config.toml
router_score = "softmax"
routed_scale = 1.5
init_std_router = 0.0247
head_dim = 128
norm = "layernorm"
norm_eps = 1e-05
rope_fraction = 0.5
optimizer = "soap_variant"
lr_head = 0.00332
max_grad_norm = 1.0
warmup_steps = 200
decay_fraction = 1.0
batch_tokens = 32768
dataset = "wikipedia_en"
Below are experts of layer 7 (counted from 0) of a mixture-of-experts language model. Rows are named router (the router's row for the expert), up (a neuron's input weights, with its number), down (a neuron's output weights, with its number) and show model dimensions 0-255. Each number is 128 + 24 x the weight over its row's rms, rounded and kept within 0 to 255. Numbers have three digits each.
After each expert's rows: "mostly gets" lists some tokens that are sent to it at least half of the time. This comes from a sample of Wikipedia text that the model never trained on.

# expert 2
router:130103159118123155103118103135141162110182152126160139138131162159172146139163101155149152114127146118105126140138141150128122169115094122117169104132158088128105153160140111104151106137096107130143152132099097131182157148153119130139099146094139114135142138143154128185115143145121129105128128167111117107141082082117120141141148109121163121127173136159127141114144107129117135187160122091127128131151116109126077110147155130135182097120070165122123133078127143125074144165109160093126102130147130093119137142117142143110122147169107105133122109098128153138097168112108134136117150153098165140083071105125100158148141135161138137090176137154155141143126135130081161096132136154123153119151110123108188160115184122127145163105114168117129098121143124114116130089094143
up15:133138120159158117126081130127147161134118092120159130126112137122117165117123144092098130144110094144094134104165112168129120118124107119108113117126196143134137146149128184123147101131113135123129106139159099130102153134163122099095104139118134105166169102119112102127123088085153106107115134133113152114124114098138105122105123137147119099113198135136130105120120086122146113140100116084153126113135137128166092153160112164113112135169101093134141145103092107142147111155142151133097127115116113130174126117110098117188177111137152146148138114181179125118114074150103107096133109139131157161150143134163113145150095125134148136119111099188111108151111101136146083136123099148114152178103090143125104090135101146131144177160174110176129126177133107111149164112134161
down15:187107109165126103111150108143105094138126141136116148183142105183153103133158129171131154122121114106132141111167113165093097141101128148119097119157075107174081130124158127095123101094162130117144167094099108134156110141114150144126138105118136131138112120179181115139138170149137149167084161149116091090134161115111145127157148113116139123124119166154091127119139130111141128121133119110122152157135093126156143122171141140163151149128098100093111126157128145119144107118118109150155144135126171126166141111139091120058084127097133125104133175117129102116138095112104155138112144159154144150099118140109087143110151124088131104159096169121118119097150136098098121120156146126121136080108119089136140114110144146123125156145128189086131134126137134148138072161157116
up16:095111106140171141115161145146131118119137134142139115149115116106155107110158135119127161146135124105109119105139068152145164115114102138137166129124163149101111154110118128109144180156180130128096116144167142137133122126112124151123132114151074157105178112151143087131161133134101163116110195153093123100107090134172147126114153122116130106157162133145160077154155119144134109128094145106064080119145142127167136122143155133122127125099124166139142130134120121157129142161154098107153095127106093102123101146149091125155078135112119131136143114145133112152093113079150116087127127143122160103108126097143103124130093168100130130134201078157124129086089120172152126099123106113123090134144126147085162145068138086107131135117138116113108123116113142134155119115100141
down16:099057180133120121132142094143166142120140129102116127130148116127128125134141096152121131132088137151143167122159084119141149154086119092128129125123141101117130134098137121110166151145087122140148097137147111068102126141138103093151091125108137096106157109149132108142123142102103132143100146117149143150129174123130098128137153125129137131101124107165129125128135103138132125100184107170146154141122153157142153136084124125089128105176118096108090160155075134153155121088083145146175136143154170153110154113100097106100114154158163117139120168115085121132122174146109108139102098113118135119142150099135144122151095115152113106101119113106141089091132180115101086103083176157155132131090150132110159159138141148146120132115082098132140127181088140150128156103116122
mostly gets: "m", "l", "um", "s.", "r", "ab"

# expert 6
router:117127138096123075150095136153108135131133107106112157121120100166117141145109107120148092162081162126156129138167123127101153133097136151124130090112150159123162107092182083113126168134095139146108105121143130097105129114108155083137081115126155141170151165154087158092176113105107128155161098103131100091116111134143140137105069112089079106117097097147111133115127110156149140109111097113132172125135170133119143147143120147136113109125141128113083114152128161142141097123145122169133133151176091149125112104090143129153109118109129179127120106123125143147104144143138118135134108138103152188124101135112116156106085165121101083179118136148130118078084142122150132119163105109119141110141097141137120123139172116153098172120147089105139113150161152107140096125139140
up4:091198108156096133122129155119137138116109130128133124125127110137118142113125118129163128127165141128101129110164142136125149092121091123132076137138113135151128121132129157090144172166167126150113123180161141116091115098125137153127172155152129108152088134123099110129094150138122123135097140117109098091128121147118144117086143092141143124083151119145162122154147119104142150149112115123140094122143113110139118161057160122140107133124140128110086117116134139138111137108095106124132126086148111114155157155086137134115127149129102074089122144078105084173165139150171172096105080124086137121117125123127133132154168115088124150148141119137077143103140075151168108120165140136135110079138102082132156115110120115158105169102152121148180109102071147112155126116108117
down4:157129145087148131090124082131143112158151125166137148129098163141110090111143091103155120116115118116105094120139123129103113109130162120107131103103132145096143111162152121117121113141073105103125146127106175160119101127118177128141123156139113109152074131096129163111129151154132098069119128131114159120126133108140091139130119109095107109086081132126124114125098139115144097150155141099142186102083144153131159124145101093130070114137141159135126121129095186108078154160122137103141131134085131127086130093083076093138163132133087131136140146164121125142079117070132137114098174090149112155107135146104151129055100145128096150121119140128151099130127136125110129128113138102134142131123159147119127104130144159101105136119087165120129133127118121164111123119107182
up5:126154119125111101144140147124174113141151128140151143122165098140121155126067116157152115129086144151146160117109165143105109118153161083124103126123138088092033114152139146138133100132106129147099095123100128122133126154158101109127097122131078136150129137153097139115093073122140143154173118155128140109147149116112102134098160139145126104077128131159140143135134083182103126103093128152114157162091116123152160132127141159134125123114099094123119119140123160079132121149140125174178097135156162114123109115160150125115129111148179111135129128136094129137140113140091122089099100127105157168144113113135116126103134147128156093134128160139118106158158147161121111090166103118126107104156142087092127155159157099161093173130143170131108117100150128149163121095148127
down5:121224153149124152136047157121137129129153136141170126098142127132121120132135131126121139117145142119107169102154135135127102153167116146120182132112152142137167113143115083126112120150103107137128159145141098114108134134113138088074116110121110143178147122105140177138141132183159125134125194107111126107169125127101117076133162136122164128120150192142098101141137105162071156129145110149100166161144122125147149119094113155110102145103086111157145122129123099110110150193165082134126124107133150134138118118111154125135107123102123104132100115148166151128101157102114145146090133116105134146114127114115134149137100111156084148094120138148122134115157121172122091058149144126146141119156117111149143136112112141148149124133095127139107117114139150146105100113159115
mostly gets: " was", " is", " are", " were", " to be", " had"

# expert 4
router:116145133104130097136165154144125163129147124099146097123131114144112129156135155107095131105143122140159156108094097083128126150142136114160120127104079131114110149121111093143127127114134109184137092156115126131139121164141074156117148122102145095124107144156128076094144084139164128178155140084148132139158100114115122123112091123181139104184128131129114136148095119120078125134093139092160134146089138150166132140139144135103156134150166133116107141102084153160166113094115137134115125123105122164117170147163104135133112174151165141107156135114148106137127089088115119089115096128152097114144158144176150146155118141133106100117103150099164130131133121122131106134137077091124133125146121149100165141161068136127094153089160187159148090147097143112137156121116147
up0:157101167128162155101139156119145138121119135197122159129119111100116134133137121151146118130175112116104153154179081169115104115101131130126167178135195136187078099138136111125109179113096123145117116121112143136117140124157115118188078082133121096088183137120122085174122148108145116131136126163111118147102106130102124144122136135136137136150136121091126138096109112149134123103140130174160112137100136080153123124153128126148110094123119140134113130097113129095153149103135125163109135085113096108109132120139136168087116149104132111096139134124093119112116102108094100124101102171148137118132104153152132092097128107167133156147120129117071119137150167107176131144137202135125126149141109113094129152091146094130133138171112160128153119131128114110130098137130151
down0:150119085096093164109138158151100173123128165092144139110159159101134138107142120137120146116108132121150143127091134171148165097117138156112187116134163134163137134158114159153144071129109117150123107105121102122096114151135115104132153125110106152126140105136111158137153122155131150115082127152088099133126140149125106107125121115115127188094140160091113152092081138086086131084163147145163127156126100084086140101121139136111116123087126136116129122108126135113148144102133136118104103158140099097113125149133158114163122123129132128148157095123117131108126145073145175120158136124103178191117134170125109185133145109125125134127086101143134129125163180139120137109117109126163091184176097106071130135109166138110151098109113128134099134160123137142139111137156142
up1:144123103122109148131105117099117126100154145084149122122126130137179152150184146163113131182109102121115119119086128144143091111136103167145085154108138126109161098106092123159101118127144105132072097100123107124083140100139091131090068117132121090144130129115145088127159108134136128129102150103141105142125148130156125134066106103148123126138120142113168164142156133148129125143129164102141133172128138144165125121141115131103121149144129128081127131116140082100116132140069134142149105115138180161147104156144141116145119147129140142166103115120105140147081136149128106135115162136123114159179127113109148161140128096125077149090146149151163121109149167095166112147153105181098160135174088140104108140146166122118136163151066124092126106121116129107108147106104139
down1:126167100119135133112128151081146137118147093188123144100102113099085147160146104106145148092128116162146117071112162140127140169118147107141132149113090137193145135145116127129110123134157110134102142131146148102146130136147146079086163114138152095144096122102102144139133135134115086103118101127173121166132142111090121147124100096132132120146119116154112136103106135160141148153137140116115098099117142086158128105154136158146173108134133105150074106131143106135145134141158140110131164133128058110108130124124187140133112155124135152117134077165141175116123110146124117091112120160149101100116118118137124100166141132179120129127122141090119118096153155195121101163105153080131135117124134167141134154175108131125145085156143124178131135154110130141116145152156186
mostly gets: " and", ", and", " or", ", but", " &", " and the"

# expert 3
router:109105139133192145097129174089094140140098147105133158097131148121138155106139136088113120123120111123115118104125146133080110081180139105110122117090176164104126141140137123093113118124162127132087113152162157106115142152129136077165099122135118107168144134122131123134147102173129092113114101133121165153090110114180138150129134151106153132134158155146133151147130145121099137093131105169155135139169106173080116105165158148116109157116121102114109152097133138110156103157144153094182127124121162107125120127144125082108144070110097088159121145152144144126136121123111132150194160167117161156149153108119153129160131154119135137133124162107137135159111143121147154118123124092104147097119143128139076149137158128123156106146143162169117104112086109146130133069134133
up15:141119136170105156133085109157112067161123167115150124136139148119158091119115123151117148155105103159170139102197073153071129071146138100126121161160124149120109106092130142114116116119140113125131163077094097144097103152107124095136108137147129084136138115074083112120120106144119092126143132139133098133128159119145138172111136120144148150087124130154093149185127126171102125154126119128144134144158106117125156123167142151150117146129096120102140133149144128143125101117123113108171135119169133112112106131121156122110115128130118146109171119130118167117135132150136131137137131131076165133109136161119145110148213143160155122106127122108145102119102163141081101157146095168150094146164144123138109118092092114107129113104100157128126167163105156160107115129116151
down15:132078117136116150143137110126145147134169091114119135110111108111109109135130159150107164142098133145151109090142123101119106157129105125156116113086169116096077118162163127117113143160122115126137127121138095118108140151156144124121088154144112160151110126157113162114108151117119080074103125093099140128129082092130095118138175128131112141164196147155132136194108138147084127111131139111126150131145126114122122112140130131117112121079126102105124171128118127170107124151100130113141163147127131114122131135125152111151139106196074129132135143119127118118109113131100167120139088072117099156130104143111151158122143139108130137132167150122131131102148095120106155102149160156189125099194164160157090138065139123146134096143135170171104114155096116157146143141150126
up16:139130133119105126104048118124152135131126118115173108098147158086128136137148119136139108126121164142103103145104136162087117115116153119141120122121173116134096156103170131176138093144144158100117130143123063112115099129102127093147121131136168141149071149124136104120111101103142113146108147154132116156095102126127129154134118100152114167149119115153138123123143136114160127111088104134108141103104119145141164138123119151135112150127139178128207085117153092106144138144142082151145135127141145143125121148163120135131128105136063129157145107123123081150113115069087124124065091109102106141105126164111110107142142142119118169145079137123111115160130148183139123160140101083110116142118159114144086092123147148168130138129135145118113148151190131090126126140148095
down16:134134081121148125091119122114104125094136137195148141129107099084141129169167118118124103075158104153116122106139120103155113149124115153120096166162114138126130104157098125075129152163120123121128098142110169095123098105147101137159092128126145149140157094126125131095116131128094160069122151088111130128142185092114098124105121140101130135121096081130115134096140121136096121092070133073131111126129127138112127104152091112111118114137157133116137146101096099118130149138146159116159110142100094163119151075136082134105143108105146117098098071151129171159161147116156160126167118146126114139166114108163089129129145114136101153146127130096154114132150137136147166096173125120084137126149154174141139130122115126085106111144168109156129141093132119131139101149114164
mostly gets: "/", "C", "B", "S", "D", "R"

# expert 1
router:139157154188115108130120171142124117120078131119102098139135088162129112117133135117149091142128134130076138119105130130111112146104140139114128146124179136135114128155144109145115164121127164159090138093108148150114111114089177130135137113113100132145110123109134114144119132149133152129157087121118132114169125124114089170147133148167162148182167133092120102114066128126176131080115106124154102105123122141148158119108159126116112099135128109156103172147170136118138133101131142137142152141101079138136135135131144110114126078112121097089059158150141153102132113099142132126098152121148092129102127129143090134131115147109125125120131089149130140184087123145111079068129127163156167102150139114127094111131103129185138148181108120151124131119158118115074147098138082
up15:159106105142123089137121117113100134140071148137115141087130168128109150149111164106139111104134133157143125141115130164161116118086157097102155133127114171141138144125134152141149099162131117153183109126105087138154121142106169138151127108159140111129124105109101100136103126108111155139110117101204099086135094155096156116125128134126093167183150109073152127128122091156142135133141126147126111110125110116114077117154167097107102131128108152076099146118140142116147144164103133122119117110113162138126104094150166142073093146119105165113140094107175131123153136172093115136120128127085114136107107120132103137100112120164125133116109131118144135174126160133135146129112132088144130119144100097137151126103115189150148106156169102147135141074103126122092119146151064
down15:101159124110129132139100078106112126137121146122138108140143087114141120128111126145130104185166110093131122134079152121094159115107126127126134110116118114104136158120090098200138111118122085144123092105124140135132128157130095172159128161075093064141105135146181078102152097131157133133125120130155128120097146094127100132135098104108103134121116125127088101105112119143135135124152101124145161141101174098128127187102087168129098118134171136132125118183189157167118077127122112103128159129129160105146121142124097122173101094143118116129150117103131143119125068113136121101143121138115114092118143115135140172080155107122139134081123098105134141103127112085144159112131119153116175161122142138115118098166141147120131133117147082106135110136125161164152119122105115
up16:118147112109095106106132131130141131153105130076099120092066137111134121135135104102111152181080165136122135132107106131160167130149132084130155160145113171110114137147094108083107110178122118125115112132134131093141099124125158114098117111107168118174096123120139117190174160096085137143154103133110154124119152165155068128144105166157116083120119146149105075127116129129134123147154108117131128113126097109131093116054138141143106105119150171108139126113151148121111134110152145141163106124111135139162131152146138186105176129128131112114124122098133120135151157116107102174171137130121141148084134119105100113147145137107095124129097118132152137153137176098119166128123114127104153154093168131120147127147140127143130124208108125110155125124118105142138148138093091
down16:154142137093108139116146155104114115109068138097100130128150125171108153111105141139117168118137093115122132114132170138104160128131124111114138113143150090094170129111105122137120133123132143107107161145115145106143083172124133106100125109086150084148168158142157140133084162149157124130135130115119095131133129097072099171111127097109155140179147157155146151137164087145124126120114104149141107162118137129135102145131115146191183129143140150143109130155120118134104175116135164101084121103143130135140151134170122131142092151112096100161123086157104181141110076104106137116099108110133180116143122107119129165132116095138144116137119135131130132110132126155126111126112141075128107141121149127141167135126171087180096148177147143158148115168128065121157085107139128
mostly gets: " of the", " The", " in", " a", " of", " the"

# expert 7
router:119162087136167091156150114169116096158150114102118151128146120112110132117109116108090103108157154116138148138122149128114143134120160127122145150170142161123170132140127131128126142096108103095119140139091152150151121115104118090141162086128160107085102100154161094073131119163126118159108166158141142121123121146138167137160181133083116133061108123064161133109127102149118146129149156112104093123126122143143142163144135148098100111139125091111177101133165143072077106130135109120121121165131129098134161115130109139116150117143114120104141095118095131123124129170130117159095135144150109091157131169125093103089129146094171152088100098131097134132166128147114087111135102122136110108133148150158095093172145149128150108108082148165126119120111111111091118092119120
up15:132115129117095130158140080159156120160131125084122139125153149112144155140146120120131152170082108137059138119145111139156089143106153164096130145157133124117143117166127122203113076145097141153120119126125099115095125136128103097151122127117136142119142134110155145111121154091139127131149101133137121124181131083132161155133134153126160144092106095142170149163133172086171137128109117102082156141103111141105130100191141130139140118084099144153109147172120123133125131188158143119137107106109129100143133107098113129146131101134101146146085122124166113087118162118127112146153164147141118118112113144124132169170090096122136146126123151146100197107134156174134116109149147127110145131139109127160142129099101121135119154122098099096115184142168180132102131143112127
down15:118114134137120116123099127140138132129151132085134137105097129096183132142127109123128112070135171140109148161107129134152157168118140128095121113155106177111134132107095131159114108124140103133159117091135073094131085141132102149161097162109086127122073106085117144103102149124173113100143125111153136136141128156082165147145114128112138084094108089107149131120125150126088104145161130113125134144147131135103109093108125109133139107143074134120118112117140132077125139138116138152090135167133130132188115141125166117092120100108167120137164088140141179095099158116145121168166096118101169135131092123075129108153138123161083125076103147121116159107131111124100124145136147140138158124119133146111125107118188133136140175104150113177141154118175137138098107104148118
up16:099182115122151131143108137159129131113081143133127114100153109167097144137143165134151119131092130083138147102090139155117141134141136126145128140084164122139135126089154120177136159140043155166138132153138172129166156152103093163145119143147188109124115152105138095167123111090140143144090125092141109108144116158100139169117122108099117170113109134124135150113142160113130146176187107135146108139145143114106151143125132130139137141145094138094139165106173123126092148167172130120123086109080106150088117158102138152094160171124139097144122139156134121119105131125123143116163186092127118140108147163153154123128086123133165143118133128142149138116130148148115142106143107089113152121116118107151133140155116139109117091112149152083150105103112097102094119100160137
down16:139161136108152110089116115130119175171076154107092119170154132125113125147127133139158158136150143150107142112120103143105136120092141145152192088084132154131126121117130120143140083148162156133112114108111101097151113109152116127155172160119128145147111125115134125098169102123110150142123140151131108134125116202093150157148154104105149111174126124093127149124164108126128120133117118119161107139125112117116132129177141170123121197138091143076112134096198134176146085115126140115153151104158074153149102108141125119135143155078156159112104153137127143131141135120127132148102134100152116143135147106100170169132156149096144131142117127158126142138129122081119146137118151130144108097169121131094137151147106081136112099151114173131125130124067172143117144134100114
mostly gets: " | ", "; ", " |  | ", ") | ", ": ", "% | "

# expert 5
router:108101134108079155141166086130107079130151113130130124148126115073167139091129135092141152176116137087175121131117146170156101170119089147116195103155129108097103135099089131168111110157102144145133138141100131136078123133132115116146145147136085114122133093114123141130139118110139104126106093131156139124112172102144111141125135124142081144139131093171120106105140159137120118139085125209113112157151134171151108132101123125118143138141107105134157135100113099141140121135151128126150120143150163118127152101123146128128075115103103123106087090092166114107137158109124149111142140122105144087088107113146143099136109089141088120108097108128120098097133100111106141110116113104093156090106093109103128111116094164129117141129117100141123139101126126159101192172097134
up4:112103134130179102173120145127171098129089109138145135148158129102146144107150115098146160136107122155117126152110145131085108147162140142134150160133132106146163156097138113118125097107145135113150138158127132173113144106168160146100131097151097118125107123123112090124164121136114114140141102143160118157095073132110091114157154109113104108135166173120128094137107155134089107121139088092158105103085169131137121070147114104149103105127061166154104089154164154092130132119143163170119142121128154135154137130175172165139140147119117121140143138152135118201116142159132119125120087145135137128159130129121103100129131150112106141129121146130159125130134098120120131131104117108142150122154128169107140159144090174119111136119181120135085112103132185160143111078084131
down4:089154135095131085159131122123103135097150131142170102121141087126152114084117128121153099178119127128148168117073105128146156090128094125115121105147112140175126100086135088123144127160155095126113131122074148151103141141158184137167149117135167131123108167161103135091132125098142130137101146137134104142141137142143072135185159127118143142095119133107160147132106158076128126135109128115119109115111136126169137119115149087190126126135115125156139134133136158092146087107129160126144130152114136122128164183135176094106159134089115150091151099087134113137171129151153105147161137126145137114130117173102141155129114133141104147121124108161112157112115152130166120178159098107087121104114151160159138140135150096113148153172131122133146106131151120137113079109164144
up5:088142145115071133107154153130114118140106109138115118119129108133147168104152178132095102105163133111128133124123135120105097135159127148139079124144125119144152150107142124126120101087118138148136161082128098093101135097098132102115142117135081143093108179145105124128166112068104156145108179151150119124135109100124118175163168182123153144131159101133154113152199149132142132104119098142149123179143180125092140137143165163156127122148117162114137129103124107145104168111115099167100116107117144124123124174102134174168095094124160164107135145091123117124093127129149135116123150148102125117154121142112144127110161147155181168106125113114096120075126142122156161157123096116162145116096129095176121143150122103114109146116134128125106087100130117088139115139132134
down5:101098140101173176128114100104149136102113139111112119129135149123096112122110143103160121088112146113086149138125111116147113140143128093155087123068125131129135137129127155147137128142127110132112169119143101148146120077131129130104126110162141129118108125143128108080132166132158138126128121169113098142151154129162189161104150146136139132116138134137117054096157105118115193141147170151130141137129089141148092108131107143155149113142145133148162156182129128143101116107124156098157123174113109082120107133143134141102163121140138131109165089104105168129171149089161129091089104158113123103134093129145097093123135117086080107110169147137150123108106154117150085106131146118092135169095105132102153145103143104152104159087135120114100109139148115117142126175177102
mostly gets: " this", " his", " two", ", which", " it", " three"

# expert 0
router:109107118092081089127155122155195106151132122157112166137117096100139146119085104126118148125137159117107142138119126139145150153123068145102113144150121097112108131141134128089124167156154130113150097137139128118116143162162134173151157160153109098157087113141135100152141152089152145110125170117131114151103108129121158152096140139105110090108090161173101144171150119122098123133165118109133120105140145134165135117114127158120096122130182138102146139142096094104139084102141152090147101148154111089139116129116133125137103108145104148093156144089079117159154143116120118119107128081128123151167135102171174129148115146156130197140150123080162146151109135131166145151099164157168111139139149125117124152132118099092116076089138126146151142097148131136124133101107139
up31:088175162092150165123134140131163130094100130139101090111180158152156114112090105144123127137135158131119105114153132154127153117142130152166140149123135115137125083178131110113142146177123092094124098086148152150115125106211104130141152110166120162123142151128139120135122099104116176106133127149138129152126150139115148149134086121088141138111146118132142145127136161145162156157117121138087114158137115136089134100152170187140091155106166104119200116114134141143079136127113171102116091141128121115137118108154116149119104119116141150127164159141123145120142144147124132119124119130160106109127140107163138105108124124139138124144105110096171105093180136143102160134132113097134101107137139113097158140105175131162156124093181148125140095058096136142105129142106139
down31:155136132162143156161165130139137085138172098122126109154100135145170108113130129100161122129127133123135150159134143174101063151101110101121137130131131143135165113107109110122101169142135068120102085089141128155101166166172166135140129124112113080122162150149120121115129157107127169118078127151162125136102128128167135109151090109116094161066109157119132096158149119138108115103124149144131135087122127158158111162115099154137134105104125116182133121141137117134127115105091128116158144135118140125108150150116156120109169114096131102191155089124142117094106106115131145149133119122132078126108138170144158134172118109136149071112138116129106080094099151106142160122112129125147115137188190137128113155122140111156132087124109105132173146117136144098116129114147125
up32:143131101106139125106148100147174132126152134124130083099122131169139115139131099131157159119112128140130086100100158151090126146129113124159117135151135133127153154107058123105119089187116108097140096159147151159112144141149133136130128156146136151153129123138106149105173108159175119132137138153087141105130157153123116148149125096144135153107110113166166093154139138082160108141128095141154136160103142114092098120161109168164095132093108135098124123116098173171124151120141170112161117096121145106150122126133142095136104174098111097099080145133093132154130138135085153138080138130129134113100143121121162102160172078090137080104100120128115160119141110113133105126150110145158093133132132121105158180124120124108152175100168098169125136092129101159126115102138129
down32:137132116133108119142124146151121151158104166126114134127101124152110088123084097121117149188153182145118117107170124124120138116107122111092121124151159138132145122101123142089124127100149136126131133075115138133099147125098156141177117132096153102109089089136141136169160171095110123118121114142065087112132077135090110153166142156121119147146169096105126125111139136149112141129153066129171132143096144100116163145113091129128094101113135108098141148133109171121110098147113115161117057134127126124117124137108150154084135134136184118154143126131165133158119110113127150138132120130171171152136141079133135176128129146128066121088200128147150146128158161160161134152154126109116100140104132109161152137113137166093119162134107136099144128155153140122128143118117115
mostly gets: " |  |", "==", "===", " =", " ===", " ("